Experts of a small language model.
Size: width 128, vocabulary 2048.
Experts: 64 experts in each of 9 layers, 64 SwiGLU neurons an expert, 2 picks a token, a sigmoid router.
Training: a variant of SOAP for the experts, 716M tokens.
Below are experts of layer 3 (counted from 0) of a mixture-of-experts language model. Rows are named router (the router's row for the expert), down (a neuron's output weights, with its number) and show model dimensions 0-127. Each number is 128 + 24 x the weight over its row's rms, rounded and kept within 0 to 255.
After each expert's rows: a language model's description of what the expert responds to. This comes from a sample of Wikipedia text that the model never trained on.

# expert 27
router [178 123 116 162 129 125 186  86 166 160 179 126 111 116 128 148 145 127 128 131  67 144  79 132 128 115 103 121 117 122 120 124 111 127 115 133 101 165 139 132 171  55 128  86 129 107 118 139 130 166 117 124 129 124 131 130 121 122 164 124 163 106  96 110 125  76 115 160 130 127 138 140 133 102  87  97 119 112  99 148 132 101 148 126 144 125 160 148 149 158 164  86 123 159 146  75 116 137 180 127  98 126 128 114 146 105 177 158 137 159 110 134 112 108 126 146 138 114 126 119 110 127 126 134 123 142 149 131]
down1 [108 173  71 138 124 118 122  85 130 124 172 163 119 135 134 134  75 119  86  83 144 121 140 132  94 123  86 122 143 109 157 156 142 148 105 153  93  81 105 149 127 116  87 111 148 151 121  93 120 139 167 113 123 113  97 102 138  96 130 152 116 104  99 111 118 131 145 137 117 100 154 117 100 131 114 133 126 119 108 106 106 119 124 136 126  91 121 111  88 111 151  99 146  78 126 166  97  99  96 105  92 141 142  96 135  94 124 122 144  65 119 146 120 101 144 153  96 113 162 119 131 161 127  99 137 128 128 112]
down2 [160 122 133 105 120 153 135 172 148 106  98 174 132 133 126  99 135 123 107 147 169 117 143 139 114 115 103 120  93 123 130 121 134 111 121 120 127 130  85  84 158 103 110 111  87  98 105 128 162  93 145 160 117 138 164 131  98 120 109 115 104 106 122 119 102 112 144 157 106  84 106 145 155 123 104 119 161 100 148 172 160 116 122 177 111 150 170 108 112 135  96 110  64 139 160 129  74 120 108 139 119 137 127 104 105 113 118 107 135 130  93 112 117 157 163 117 120 144 121 114  74  82 119 156 101 132 159 116]
What it handles: Capitals in acronyms. Capital letters inside acronyms and codes, like UTC, MXGP, MAP3K7, and word-initial F, P or f, e.g. FC, Following, focused.

# expert 3
router [143 125 147 141 133  99 134 122 151 118 180 123 111  86 152 169 150 136 114 134 104 110 121 120 117 111 122 152  97 131 126 104  81 111 157 126 113 194 178 121 145  97 141 119 174 134 113 140  95 167 124 107  88 101 154 134 123 150 135 150 171 122 114 135 115 100 114 133 129 137 127 113 110 101  81  94 124 122  76 175 129 103 143 108  99 133 109 125 124 146 143 141 132 168 113 110 113 159 111 132 109 152  96 122 139 114 164 136 103 135 156 120 104 130 118 150 170 129 137 132 128 120 120 116 196 200 130 147]
down0 [147 154 138 137 123 113 117 159 108 139 120 103 139 146 157 108 152 105 124 128 126 158 162 129 123  84 158 196 107 163 173 129 145 146  86 109 165 105 154 118 151 154 151 156 149 109 144 120  85  93  76 151 130 175 144 103 173 118 146 144 162 116  95 160 145 131 134 160 178 147 134 162 110 134 138 125 123 159 152 167 134 121 112 128 171 112 125 117 107 124 103 167 123 152 161 116 124 142  99 127 129 172 122 135 131 167 147 143 150 110 110 103 105  97 164 114 136 150 136  86 129 133 147 139 129 122 146 137]
down1 [126 131 128 112 146 121 151  96 131 109 114 114 109 149 110 127 158 137 112 160 105 120 121  85 159 191  90 186 111 126 157 143  98 147 104 131 114 160 128 137 169 134 155 162  86 115  82  87 157 129 129 157 102 112 109 108 133 136 138 122 132 166 124 123 108 133 140 134 128 127 124 113 125 129 160  84 142 131 151 135 120 138 132 160 142 144 175  88 155 153  92 134  77 147 119 152 114 146  99 147 100 171 119  81 154 108 157 144 126 114 134  83 112 134 140 168 168 138 124 173 151 114 135 144 150 110 158 123]
What it handles: Word-initial capital letters. Single capital letters starting a name, word or abbreviation after a space, often in tables and cast lists, e.g. B(inacional), T(adeu), C(ensus).

# expert 40
router [129 129 120 117  89 144 150 128 139 134 154  49 131  95 108 145 152  97 115 104 109 103 123  97 134 141 139 147 122 105 100 119 113 117 157  92 114 160 151 119 203 106 135 125 148 126 105 133 130 153  54 136 121 119 120 136 116 107 110 128 133  77  91 129 139 121 136 146 136 115 130 103 151 116 147 122 146  95  83 150 109  80 143 109 163 143 124 180 110 150 114 112  98 155 132  91 116 138 184 166 143 132 109  88 126 121 123 149  96 137 119 117 164 134 123 116 140 106 122 147 103 122 135 132 146 166 166 140]
down0 [125 122 127 152 133 151 148 143 149 167 125 179 128 151  83 130 123 114 127 142  95 155 130 169 115 110 119 134 127 137  88 147 102 126 135  97 110 160 126 136 124 129 127 123 115 125 145 134  92 150 131  98 126 159 157 119 135 141  97 105  95 153 128 149 124 108 117 107 131 147 143 116 139 127 120 102 125 109 156 117 130  83 154 125 136 125  99 166  71 159  96 124 163 176 147 174 101 139 141 160 119 136 122 112  61 135 108 128 185 128  75 103 166 158 116 122  99 110 147 113 173 144 147 156  69 106 113 131]
down1 [167 137 149  80 150  92 134 127  93 108  75 111 130  59 122 149  97 120  81 133 123 117 133 114 118 131 120 134 133 117 134 137  88 151 120  82 122 171 111 127 145 127 106 121 129 156  85 112 133 147 149  89 131 108 164 133 140 129 154 124 115 131 128 100 139 144 114 102 123 119 167 116 135 115 121 146 116 128  99  91 141 115 114 120 106 130 104  81 139 169 103 168  85 125 158 155 128 165  82 124 144 175 114 127 143 128 134 112 141 170 146  80 119 105 107 107 103 144 141 112 187 135 105 118 133  93 125 102]
What it handles: Word-initial Latin prefixes. First pieces of words split at a prefix such as re, de, con, co, pro, ex, mo (pro-blems, de-tails, re-ligion), often after the.

# expert 60
router [169 117 113 151 119  82 164  84 149 133 160 112 141 108 135 147 170 110 166 121  58 129 106 133 129 163 109 144 119 143 131 112 103 123 156 134  97 122 170 107 141  80 144 134 143 110 111 123 153 171 132 105 105 128 175  95 145 137 122 157 181 138 121 118 102  96 112 108 116 132 118  86 134 119  99 102 142 116  50 151 140  93 157 117 112 139 169 141 139 142 136 142 153 137 140  94 111 129 125 107 113 158 134 124 142 131 117 138 121 150 131 107 155 164 113 126 121 105 106  86 140 107 100 107 144 116 161 118]
down0 [145 128 123  78 135 136 144 161 155 149 102 128 116 155  84 128 105 152 114 130  94 127 143 150 110 167 169 130 160 144 119 166 103 109 122 134  85 128 149 119 137 116 161 164 108 153 136  94 132 133 114 123 158 124 141 114 140 127 128 136 121 137 119 151 116 126 172 127 148 147 124 128 166 175 105 110 123 135 117 116 129 136 154 155  75 140 111  95 164 150 154  88 124 139 112 118 169 103 140 117 114 139 141 121 110  82 177  61 107 131 112 150 123 158  79 137 115 171 152 106  96 107 161  91 104  88 133 146]
down1 [100 146 148 140 129 121 176 133 109 153 101 136 130 105 196 166 115 135 155 107 128 148 158 104 160 134 147 151 110 165 135  94 102 159 190 139 178  91 133 118 153 144 119 116 109 103 148 159 129 132 145 100 103 109 117 155 163 102 164 164 132 136 135 127 179 130 134 120  84 145  72 111 124 156 133  96 126 117 127  94  93  96 103 132 134 126 116 135 166  91 133 145 170 120 122 141 111 101 113 120 116 162 105 114 117 148 138 129 110 142 153 164 160 137 140  95 154 133 120 136 128 146 158 154 130 156 104 128]
What it handles: Capitals and math symbols. Isolated capital letters starting words or abbreviations after line breaks or brackets, plus LaTeX math tokens like $, _{, ^{, as in NEPA.

# expert 38
router [204 131 157 161 133  98 124 118 158 144 143 114 122 127 128 150 119  82 141 120  93 107 107 122 132 130 137 137 133 131  98 120 132  99 138 112 133 123 127 133  83 112 138 116 156 114 145 121 130 121 119 110 129 106 140 130  97  92 147 134 156 138  88 125 117  86 118 148 134 117 107 124 122 113  95 108 161  89  70 139 161  82 152  84 149 116 163 150 146 128 159 134 139 130 114  84 110 117 172 149 103 143 158 112 166 119 134 130 111 111 141 114 102 146 159 154 129 111 103 107 109  88 115  84 190 131 191 119]
down0 [182 150 129 156 144  94 106 157 122 125 140  98 102 136 143 139 143 144 108 123 197 146  71 133  90 122 149 110  82  73 121 138 105  97 127 108 134 153 109 114 113 113 128 124 107 124 155 109 109 121 166 148 135 152 146 149 130 110 137 147 119 143 155  93 114 147  99 154 107 128 123  89 108 121 116  94 106 143 171 149 169 128 137 121 171 109 103 105 130 154 137 172 180 103 132 154 186 166 146  97 109 123 134 134 134 114 133 154 151 141  65 125 141 127 117 119 109 132 129 106 132 115  95 135 146 116 123 123]
down1 [143  64 132 123 125 110  86 115 150 154 162 149 143 112 132 127 137 172 159 153 156 110  84 141 185 108 111 120 122 111 126 104 151  99 142 153 102 100 150 127 145 117 167 137 124 127  94 112  90 140  83 107 117 122 106 137 102 106 186 111 117 111 117 150 174 173 134  80 108  94 162 125 151 155  79 143 158 111 145 154 126 125 125 125 125 134 119 173 145 124 150 153 127 144 106  70 112 151 154 120 105 135 106 115 137 124 105 131 144 136 133 145 127 138 120 163 134 163 120 130 135 114 178 138 146 137 148 107]
What it handles: Non-Latin scripts and z. Byte pieces of Chinese, Burmese and other non-Latin text, plus 'z' inside foreign names, e.g. Rizal, Coetzer, Mustafazade, Horizon.

# expert 13
router [210 123 131 142 101 137 121 113 147 136 166 132 100 116 153 148 145 104 158 131 110 127 110 143 120 111 129 121 130 123 136 148 126 140 152 115 122 156 140 113 135 133 144 121 130 146  83 126 122 150 106 133 169 120 156 127 108 139 163 133 149 116 100 121  90 108 110 133 158 123 103 123 163 125 130 131 183  84  93 132 133 124 152  69 123 144 121 152 119 117 147 138 159 156  84 111 151 125 139 135 109 127 163  96 103 133 142 189  76 172 143  98  96 139 122 135 123 151 145  84 117 137 126 116 186 184 165 132]
down0 [124  87 118 101  87 112 117 140 108  89 125 121 140 124 109 101 103 123 142 132 136  84 115 165 100 139 163 150 166 132 139 147 110 132 104 109 123 124 136  74  67 147 130 152 139 179 114 105 149 117 108 163 111 131 107 134 142 100 136 120 140 130 147 135 108 129 136 175 118  94 147 111 100  93 120 166  94 160  81 142 102 151 127 120 135 103 149 160 134 145 121 156 137 146 148 132 141 119 115 189  91 117 136 126 131 155 131 102 111 127 137 138 127 128 147 100 139 156 144 116 148 207 128  68 149 156 125 134]
down1 [106 135 115 170 123 180 100 116 113 146 141 122 115 132 129 103 101 130 123 105 131 135 162 168 155 117 112  97 148 120 175 149 143 119  64 125 121 111  83 130 128 185 122 122 155 107 148 131 103 171 122 137 140 138 153 147 146 122 123 143 122 183 186 121 110 142 117 106 137 103 134 155 132 108 133 153 131 126 149 155 139 122 112 133 134  79 100 176 122 169 146 147 139 123 110 147 162 106 156 112 175 107 152 140  86 153  84 135 119 149  94  86 125 131 138 138  98 113 117 117 178 113 142 159 132 154 118 125]
What it handles: K and Slavic pieces. Pieces with k, ko, ka, č, ć, ğ in foreign names, often Slavic, Turkish or Central Asian, such as Manok-wari, Taji-k, Ko-ulouphako.

# expert 6
router [142 123 126 132  66 142 152  98 132 121 131 109 141 137 136 127 136  89 130 126 132  77 103 135 115 133 119 140  75 124 109  94 116  98 149 104 115 108 133 131 162 147 150 128 162 133 136 148 142 200  91 165 147 127 130  97 113 102 138 157 148 130 111 124 120 135 136 111 146 105 134  94 154 121 118 116 137  80  89 162 144 105 159  67 119 142 116 139 134 149 136  99 141 221 145 116 102 121 111 126 129 132 138 137 167 155 132 166 135 140 119 134  99 160 130 157 172 121 114 101  91 148 150 125 144 135 158 132]
down0 [ 89  92 106 132 113 137 116 110 138 124 208 118  80 118  99 178  98  99 158 134  69 149  92 124 156 159 133 127 116 110 101 119 115 127 122 109 142 129 107 134  93 103 124 126 167 124 134 136 145 100  78 142 136 133 108  97 144 155 115 128 123 114 117 114 103  93 119 113 102 121  96 151 139 132 159  85 136 152  80 163 120 102  83 131 117 139 154 128 160 169 151 120 122 115 133 156 147 144  93 110 158 105 146 118 139 128 119 132 129  72  78 135 140 146 138 165 157 139 132 110 113 124 160 136 152 124 120 129]
down1 [126 113  66 141 126 124 127  96 138  69 155 133 123 152 122 121 131  86 106 100 109 126 110 102  88 110 130 165  48 125  77 148 152 105  95 112 163 146 107 129 126 134 141 147  95 152 150 164  90 118 176 148 160 105 124 119 130 119 136  93 112 106 135 117 119 165 141 121 132 142 165 146 145 119 118 108 117 102 103 133 179 129 114 145  98 151 147 122 140 105 122 197 156 113  97 119 119 114 122 133 142  96 138 100 126 132 142 147 131 148 119 138  85 117 114 146 135 106 156 123 106 107 131 100 119 105 166 127]
What it handles: Prepositions of, in. Prepositions after a noun or verb, mostly of and in, also at, from, as, during, between, as in "second book of" or "store in".

# expert 30
router [128 119 152 151  81  58 133 136 144 125 119 134 128  71 133 142 130 120 138 130 122 101  84 101 144 128 121 102 134 126  49 120 111 112 147 105 102 118 134  79 151 106 179 142 132 170 126 136 123 149 122 133 150  98 165 104 128 125 127 118 143 112 111 131 120 127 115 151 129 131 152 133 105 127  73 100 122  85 113 140 127  89 142 106 121 180 110 186 127 148 104 110 130 142 113 141 111 126 154 136  90 140 125 128 122 119 149 161 112 154 143 104 119 140  75 149 152 153 123 119 101 127 123 106 192 147 144 108]
down0 [135 147 148 117 157 147 103 138 151 121 142 105  37 153  83 144 122 154 131 117 125 147 106 129 106 133 161  94 163 129 102 152  73 146 135 151 191 139 112 123 105 151 119 112 152 103 156  95 107 137 147 121 150  95 148 136 120 142  71  85 116 139 138 138 115  97 135 153 109 169 127 117 190 145 115 107 149 118 136 122 135 106 132 140 122 150 157 127 154 123 106 136 141 111 110 166 169 109 120 127 120 181 141 119 137 139  90 131 121 135 122 108 141 136 161  88 120 136 119  89  89 123 150 116 139 109 132 115]
down1 [161 117 122 148  86 142 133 131 158 151 105 125 148 134 146  85 160 116 134 122  76 124 137  84  85 103 132 132 126 134 138 123 178 171 132 104 149 134 169 124 132 123 127 142 213 133 115 169 133 173 168 127 114 124 135 143 113 122 119 144 130 159 136  64 129  74 127 157 125  99  78 130 142 129  87  88 118 153 129 146 165 123 107 135 122 150 148 108 120 145 144 149 141 136 115 124 115 141 121 131 164  89  89 117 129 124 143 140 124 101 101 129 121 149 153 160 130  83 163 138 121 125 115 108 135 154 146 151]
What it handles: Articles and infinitive to. The article the/The and infinitive or directional to, plus its, their, would, could, after prepositions, verbs or at sentence start.

# expert 18
router [124 132 133 171 113 129 166  87 166 181 163 104  95 116 154 146 139 118 118 115  77 110 125 123 127 155 114 128 124 118 116  90  97 159 143  97 110 157 135 121 177  87 117 123 156 119 129 131 135 196 102 124 117 108 193 113 119 161 106 159 168 116 128  98 100 112 132 131 157 133 122  90 136 115 106 115 126 100  92 150 124 132 157  88 109 123 114 137 147 131 107  95 128 130 142  84 103 125 157 147 136 158 147 105 140 124 126 132 114  96 122  91 139 146 109 146 138 103 129 147 113 144 106  94 185 150 129 145]
down1 [151 125 119 142 141 130 118 102 122 141 128 113 125 112 134 121 139 151 175 108 147 136 150 136 109 113 110 134 115 112 120 114 131 105 112 142 126 124 155 129 114 161 106 135 164 132  96 137  85 119 164  90 113  86 117 145 139 148 147 169 101 140 124  75 144  63 101 124 106  83 172 140 165 130  70 110 153 163 134 121 139 138  80 122 109 132 127  85 151  99  92  96  99 124 130 142 163 119 109 126 143 113 168 139 122 140 103 119  91 113 107 159 178 160  74 105 105 155  96 134 127 149 148 131 129 149  94 112]
down2 [141  94 136 122 162 150 143 110 130 101 126  95 104 118 138 120 122 156 133 123 137 109 149  73 112 127  82 140 145 138 145 166 101 154  96 145 134  99 120 131 130 138 192 108 174 135 102 194 151 141 137 103 101 135 122 124 156 156  93 122 156 152 119 106 151 113 125 151 125 134 136 135 148 107 166 100 153 140 109 128 136 115  72 128 126 123  94  78 135 120 170 146 127 139 105  93 140 169 101 130 125 197 111 127 141 129 139 134 142 146 155 108 109 134 104 107 110 157  87 164 173 153 140 126 140 111 140 123]
What it handles: Capital vowel word-starts. Single capital letters or short capitalized pieces beginning a word, chiefly I, O, E, U, as in Israeli, CEO, U.S., Edinburgh.

# expert 34
router [138  96 144 141 122  88 132 121 166 138 168 105 158 104 116 138 121 123 114 152 139 115 116 146 140  91 128 131 120 121  64 140 136 152 151 129  98 155 152 109 133  85 132 131 145  98 126 143 104 149  75 131 127  94 147  82 143 118 134 116 130  64 118 105 105  97 110  81 118 146  70 109 137 115 122 129 157 146 135 153 132 118 142 112 185 124 146 151 144 139 119 139 167 172 115  92  83 139 164 116 102 146 145 117 157 129 137 125 106 177 167 146  96 150 125 153 110 127 108 117 133 178 102 140 118 139 130 140]
down1 [121  97  59 134 148 115 158 131 158 130 100 139 150 143 182 114 118 128 147 106 118 121 110  91 138 144 104  84 103 107 166 124 147  97 129 125 155 119 172 104 130 120 116 111 132 117 123 161  95 136 151 134 114 122 156 108 111 127 129 145 154  80 145 120 127 113  76 138 147 122 133  95 104 105 104 109 155 123 129 124 128 114 137 111 111 169 168  86 138 128 113 118 130 101 149 111 137 187 107 146  75 148 160 117 154 133 105 124 148 160  67 143 137 156 118 107 128 176 147 127 122 176 144  99 121 125 117  96]
down2 [156 152 155 132 138 104 155 136 126 124 132 114 109 137  99 152 104 139 105 107  85 120 175 116 169 160 143 162 101 121 104 128 161 119 162 140 125  91 153 170 148 124 145 124 149 108 139  98 124 135 107 144 126 123 164 116 140 137 120  97 145 131 145 125 146 107 120 109 143 139  89 144 143 134 102 112 126 141 138 166 172  99 180 161 104  97 126 115  91  97 168 112 114 146 185 123 160 119 133 165  98 157 146 127 108 131 104 112  96  85 113 147 104  85 153 130 125 110 127 113 147 141 159 113 202 133 101 149]
What it handles: Mid-word consonant clusters. Middle pieces with consonant clusters such as ck, op, mp, pp, ack, low (double-de-ck-ers, app-roach, de-ep), often followed by ed/ing/er.

# expert 29
router [101 113 113 143 126 135 110 102 158 125 169 122 122 120 125 193 140 108 118 127  93 120 121 131 126 160  97 123 116 127  45 128 139 170 152  86 127 147 134 111 141 156 148 121 160 134 114 153 159 141 128 114 122  88 114 137 126 135 139 114 156 133 100 140 136  67 157 113 132 140 106  87 131 103 125 139 189  92 103 173 121 118 145 117 146 137 132 148 147 164 147 124 143 155 132  69 101 106 132 108 100 111 144  86 131 153 112 206 119 135 105 132 145 132 127 136 135 108 128 113 123 132 103 121 169 141 125 106]
down0 [169 128 159 116 120 137  63 167 140 130 124 104 145 145 135 136  71 133 126  94 191 141  78 133 133 144 128 119 141 139 107  72 151 125 155  97 126 105 151 122  99  90 142 140 101 108 141 126  76 133 107 147 105 123 142 121 110 125 150 109 144  96 141 132 118 148 100  95 143 111 132 123 142 123  85  77 116 117  90 130 111 145 151 132 151 109 141  79 138 125 120 134 136 150  99 148 128 119  96 144 122 129 139 126 149 160 116 165  74 126 139 121 134 144 114 138 154 132 137  97 184 148 124 142 170 171 137  99]
down1 [102 100 160  59 105  89 120 134 116 137  98 119 111 159 121 100 121  66 124 108 158 155 103 120 109 136 142 146 155 123 142 132 119 128 140  87 140 129 149  71 135 134 120  97 114  97 141 135 125 147 125 128 123 108 182 136 151 187 131 152 124 150 115 132 122 138 116 121 146 123 141 143 107  99 131 155 104  86 114 136 154 127 139 118 102 143 103 112 111 120 132 148 130  95 121 129  85 169 144  74 107 111 110 111 166 153 129 177  98 119 129 123 162  76 123 147 109 107 108 146 155  92  85 143 112 112 153 146]
What it handles: Name-internal syllables. Vowel-ending syllables inside proper names and taxon words, such as us, ma, ia, is in Jerusalem, Honiara, Roma, Genus, plus first names like Peter and Charles.

# expert 7
router [130 127 122 144 106 129 144 103 147 110 179 108 126 110 122 136 124 106 121 162  72 111  88 140 154 146 108 107 112 128  98 142 104 147 133 126 149 132 164 119 112 144 157  81 143 176  79 161 171 145 143 125 161  57 159 115 108 111 115 138 169 114  89 142 114  94 121 106 114 157  80  92 139  95 125 117 134  91 109 137 108 102 151 112 125 132 104 155 133 149 135 128 149 137 125 113 141 143 127 151  69  91  97 148 105 127 107 123 145 145  99 109 143 121 149 158 120 115 100 121 103 139 151  86 123 141 159 140]
down0 [140 114 139 150 164 138  89 165 127 130 118 152 152 119 128 122 113 136  97 129  69 123 129 126 149 153 139 156  70 104  78 121 109 149 114 149 112 120 138 143 119 106 127 154 160 138 153 118 112  85 181 137 125 120 134 113  89 112 146  80 150 125 154  86 124 108 125 134 130 126 137  99 133 107 144 116 132 120 170 102 158 121 131 134 163 157 147 119 111 158 122  97 166 117 162  93 136  87 151 116  84 148 135 100 143 157 131 145 137  86 138 123 131 169 131 121 137 180 123 143  77 170 115 103 111  92 154 153]
down1 [117 128 128 106  92 146 104 131 134 105 143 144 133 122 139 156 166 134 142  90 106 128 136 113 112 128 133 132 118 145 113 118 112 117  99 135 120 103 158 110 101 106 120 179 121 167 137 118 151 157 154 102 162 113  87 136 148  77 138 101 186 143 152 141 107 126 119 127 101 123 107 123 124 134 177 154 140 104 162  88 122 160 167 119 108 126 149 159 174 157 154 102 152  97  95 130 145 157 118 113 143 120 153 153  92 102 129  93 109 112 134 103 140  65 164 141 108 137 121 139 115 199 139 158 154 124 118  98]
What it handles: Place-name endings. Final pieces like a, an, en, ia, ton, ville closing place and nationality names, such as Arizon-a, Tamp-a, Syri-an, Nigeri-en.

# expert 15
router [145 115 148 137 106 111 140 106 169 169 135 117 101 110 111 133 129 102 151 121  95 136  96 102 138  85 116  95  61 121  88 130 101 139 165 125 140 140 136 128 113 156 135 126 152 124  94 142 135 135 100 118 142 143 152 101  74 120 160 133 161 104 101 123 124 110  88 111 122 137 132 111 132 122  89 109 199  97 117 156 141 143 114  82 106 111 150 116 106 151 144 117 116 175 137 105 129 122 147 134 119 109  87 147 134 132 164 161 120 136 145 153 116 149 143 158 124 147 134 107  83 162 102 119 126 162 189 101]
down0 [134 117 101 131  93 134 124 107  98 136 177 145 123  90 127 123 135 106 146 159 121  94 152 135 138 139 114 123 180 140 128 153 113 150 169 141 133 146 172  98 111 107 146 132 116 123  77 136 169 121 129 165 124 127 119 156  41 159 135 123 151 145 120 114 135  84 111 173 133 114 194 122 149 132 137 129 107 129  93 104 161 119 115 139 150 143 151 126 156 110 153 111 135 152 129 101 120 107 129 125 152  79 107 161 166  82 129 140 123 120 138 109 120 131 123 169 135 140 113 175 128 107 102 146 118  92 124  98]
down1 [162 124 127 159 137  77 137 142 115 128  78 177 128 157 158 157 146 102 116 139 151 141 121 165 108  98 164 115  93 117 129 116 133  92 134 143 100 126 149 126 131 131 151 168 100 116 138 106 134 106 108 134 115 130 125 130  81 135 127 120 117 154 154 105  82 129 137  98 126 155 126 124 154 132  76 115 157 152 126 124 126 122 135 108 154 198 126 166  81 110 130 118 100 127 100 166 134 166 157 134 119 112 118 159 101 128 113  78 167 135 139 163 146 142 150 102 168 168 160 107 163 106 121 154 116 150 119 123]
What it handles: Plural s suffix. Word-final plural or verb endings like -s, -es, -ers, -ies, -ations on nouns and verbs, e.g. jeepneys, fragments, Seasons, serves.

# expert 54
router [117 131 159 132 115 104 128 100 145 138 142 110 162 106 146 133 165 103 131 106 118 130 115  93 147 115 120 125  85 102  77 138  96 116 140  96 137 135 157  99 163  79 142 115 134 126 148 141 124 160 124 126 101 136 143 113 129 110 125 124 135 129 110 110 119 104 129 103 105 117 109 104 147 102  92  92 208  71 107 167 139  64 145 142 103 117 132 142 114 169 121 140 113 157 137 122 121 129 138 109  58 124 103 102 149 169 127 124 106 133 171 151 139 135 148 140 129 104 146 138  95 143 120  93 113 165 114 162]
down0 [124 122 137 139 139 161 126 116 139  97 127 145 118 148  94 123 114 173 113 121  74 116 121 155 133  87 135 132 145 135 177 100 106 119 130 157 165 114  76  75 157 160 134 167 103  81 160 146  84 162 151 151 149  81 144  71 142 145 113 117  69 126 128 118 122  97 128 123 154 122 117 123 131 136 114  92 101 110 170 152 105 119 127 130 169 128 156 142 142 121 146 112 169 126 137 180 138 127 124 129 128  95 155 150 151 141 114 108  96 109 127 135 119 161 144 140 125 112 156  98 127 127 123 111 132 175 124 120]
down1 [126 155 150 140 106 134 132 132 109 100 142 174 135 129  91  95 147 114 165 123 165 146 133 145 176 117  99 145 166 104 177 122 105  94 141 128 134 145 122 133  84 136 175  81 136 125 123 119 148  75 152 110 153  98 134  95 155 119 117 143 137 120 177 136 121 112 106 133 122 161 101 104 131 118  87 174 118 152 151  79 108 138 120  93 131 146  87 121 132 140 139 144 145 143 106 150 107 132 129 118  96 135  98 129  94 126 110 131 110 100 157 159 124 118 134 126 124 122 155 151 125 110 129  80  64 179 133 119]
What it handles: Prepositions for, with, by. Prepositions and linking words after verbs or nouns, mostly for, with, by, on, including, and opening quotation marks, e.g. "columnist for".

# expert 12
router [153  95 112 168 138 115 136 130 142 127 132 121 144 104 138 140 154  40 125 159  97 132 124 173 140 133 133  84 106  97 106 125 123 104 162 101 109 158 150  93 132  68 140 130 140 136 103 145 156 125  83 126 112 119 143 123  56 126 127 108 167 120 124 130 117 145 121 134 122 145 119 132 134 109 121 132 167 110 125 156 138 119 154 118 153 123 185 137 135 136 151  93 116 128 138 120  89 147 191 142 115 128 142 112 132 147 147 109 118 172 117 152 143 142 137 140 155  81 155 134  94  91 105 129 151 145 162 125]
down1 [138  94 110 154 125 142 115 118 156 107 145 110 117 155 138 137 119 102 112 114 151 147  92  83  85 152 139 157  94  99 131 111 142 121 124 118 129  92 126  71 138 170 136 103  99  67 183  98 119 106 134 158 127  84 121  99 114 109 145  84 120 120 102 121 126 120 147 132 128 152  98 127 140 112 155 125 120 107 101 121 144 108 146 138 108 128 104 148  75 144 108  99  94  98 191 145 124 115 100 124 165 115 155 155 106  99 145 133 106 119 134 161 142  88 112 121  96 173 135 123 154 153 119 131 149 112 155 138]
down2 [161 107 143 160 130  63 149 131  84  89 119 117 183 138 138 138 137 112 115 135 136 130 100 136 142 108 119 138 134 159 159 110 141 118 124 177 161 116  91 142 121 117 123 147 102  75 135 155  83 122 115 103  99 113 118 130 126  99 121 124 172 100 172 129 132 123  95 148 155 122 144 131 148 134 118 119 145 140 126 118 117  68 108 112 172 128 157 122 146 133 151 114 128 117  83 187 121 144 169 114 109 149 175 147 131 144 149 128 116 139 141 138 130  87 142 158 123 100 159 100 127 143 156 130  83 148  96 103]
What it handles: Mid-word stem pieces. Word-interior pieces followed by suffixes, such as it in digital, min in eliminating, ab in establishment, ent in agent.

# expert 8
router [190  69 129 175 125  88 144 109 173 105 145 121 142 125 126 151 132  97 163 118 110  84 114 107 188 144 108  99  82 105 113 119 126 120 152  98 128 134 127  58 170 132 127 123 151 162 106 154 124 159 133 113 109  90 139 118 135  96 143 115 127 102 126 133 116 107 109 131 111  99  80 116 198 115 132 103 137 143 112 153  96 146 166 114 127 130 110 142 118 125 134  84 123 138 139  82 115 152 129 129  96 123 136 138 159 123 154 134 106 135 148 102 108 148 121 142 121 146 130 111 120 133 134 102 137 165 133 120]
down0 [109 149 104 136 135 142 139 171 130 170  68 144 148 116 138 143 138 120 172 152 149  86 117  83 183 139  81 114 164 109  95 148 123 143 128 136  90 151 104 120  98 123 103 107 115 144 139 129 145 127 125 114 162 152 145 174  96  95 128 139 109 149 127 129  98 160 148 123 132 161 104 109 135 195 133 136 112 135 141 113 110 147 102  80 114 129 119 123 135 107 154 112 143 164 158 154  93 128 166 110 156 119 146 122  91 141 139 150 168 116 146 114 149 126 146 128 128 122 143 172  91 139 139  99 119  99 152 158]
down1 [131 104 113 126 142 173 133 151 132 122 128  96 128 126 121 128  99 135  80 123 172 136 125 121  81 120 142 124 122 127 147 114 127 123 133 129 141  96 184 104 133 175 125 118 111 114 129 120 110 100 108 130 171 129  89 143 156 129 166  94 112 135 104 141 109 109 119 137 127 116 114 121 149 119 195 175 119 139 154 103  95  80 140 112 137 139 175 109 143 145 149 135 147 107 154  91 119 170 115 144 109 134 118 180 186 137 136 128 161 148 162 141 119 123 111  93 106 151 126 116 104 177 123 172  98  83 109 111]
What it handles: Sentence-ending punctuation. Full stops ending sentences or list items before a line break, plus ==/=== closing section headings and clause commas like However,.

# expert 41
router [138  86 139 143 104 105 187 125 143 151 135  82 124 120 114 176 149  88 122 162  85  85 143  75 176 124 111 140 100 145 105 118 120 116 125 123 108 129 142 129 131 148 166 118 154 150 129 150 159 138  97 105 137 140 152  58 107 130 153 129 138  98 103 140  98  81 115  74 122 133 134  87 105 113 131  98 134 131  77 181 147  95 145 122 123 142 158 139 132 162 148 133 145 144 136 106 128 165 119 128 110 159 140 107 131 137 160 133  86 131 129 135 129 172 135 138 124 122 131 135 114 138 118  94 113 126 152 117]
down0 [108 146 106 155  82  79 117 114 155 127 142 137 156 135 126 141 118 151 103 105  99 125 144 138 114 134 103 128  95 144 110 105 178 146 152 142 201 117 150 115 145 143 131 139 155 115 113 146 141 125 134 147 115 139  94 151 138 142 151 123  92 131 145  97 136 112 101 193 130 117 124 134  82 126 136 122  97  82 130 136 118 141  72 142 117 112 114 132 101 168 100 154 142 128 108 105  86  91 107 155 145 139 134 144 181 145 117 125 146  78 112 132 144 134 116 159 109 138 105  95 132 162 155 114  80 135  86 113]
down1 [145  88 135 145 141 155 176  67 152 139 130  93 138 157 157 134  82 126 110 103  70 122 124 129 103 139 178 113 104 167 111 156 140  98 137 144 123 153 119  87 115  80 132 137  85 107 137 141 119  87 141 105 111 119  94 110 112 114 117 145 124 138 160 155 134 184 124 124 133 158 147 150 141 141  94 113 122 127 139 156 123 109 110 167  89 134 152 105 129 155  67 129 125 148 138 165 115 142 136 103 136 118 120 121 141 110 137  91 104 136 145 128 139 144 126 114  86 136 140 151 100 117 152 105 149 101 175 116]
What it handles: Brackets, quotes and s. Opening parentheses, brackets and quotation marks, including (19 before years, plus single letters like s, x, S starting or ending words.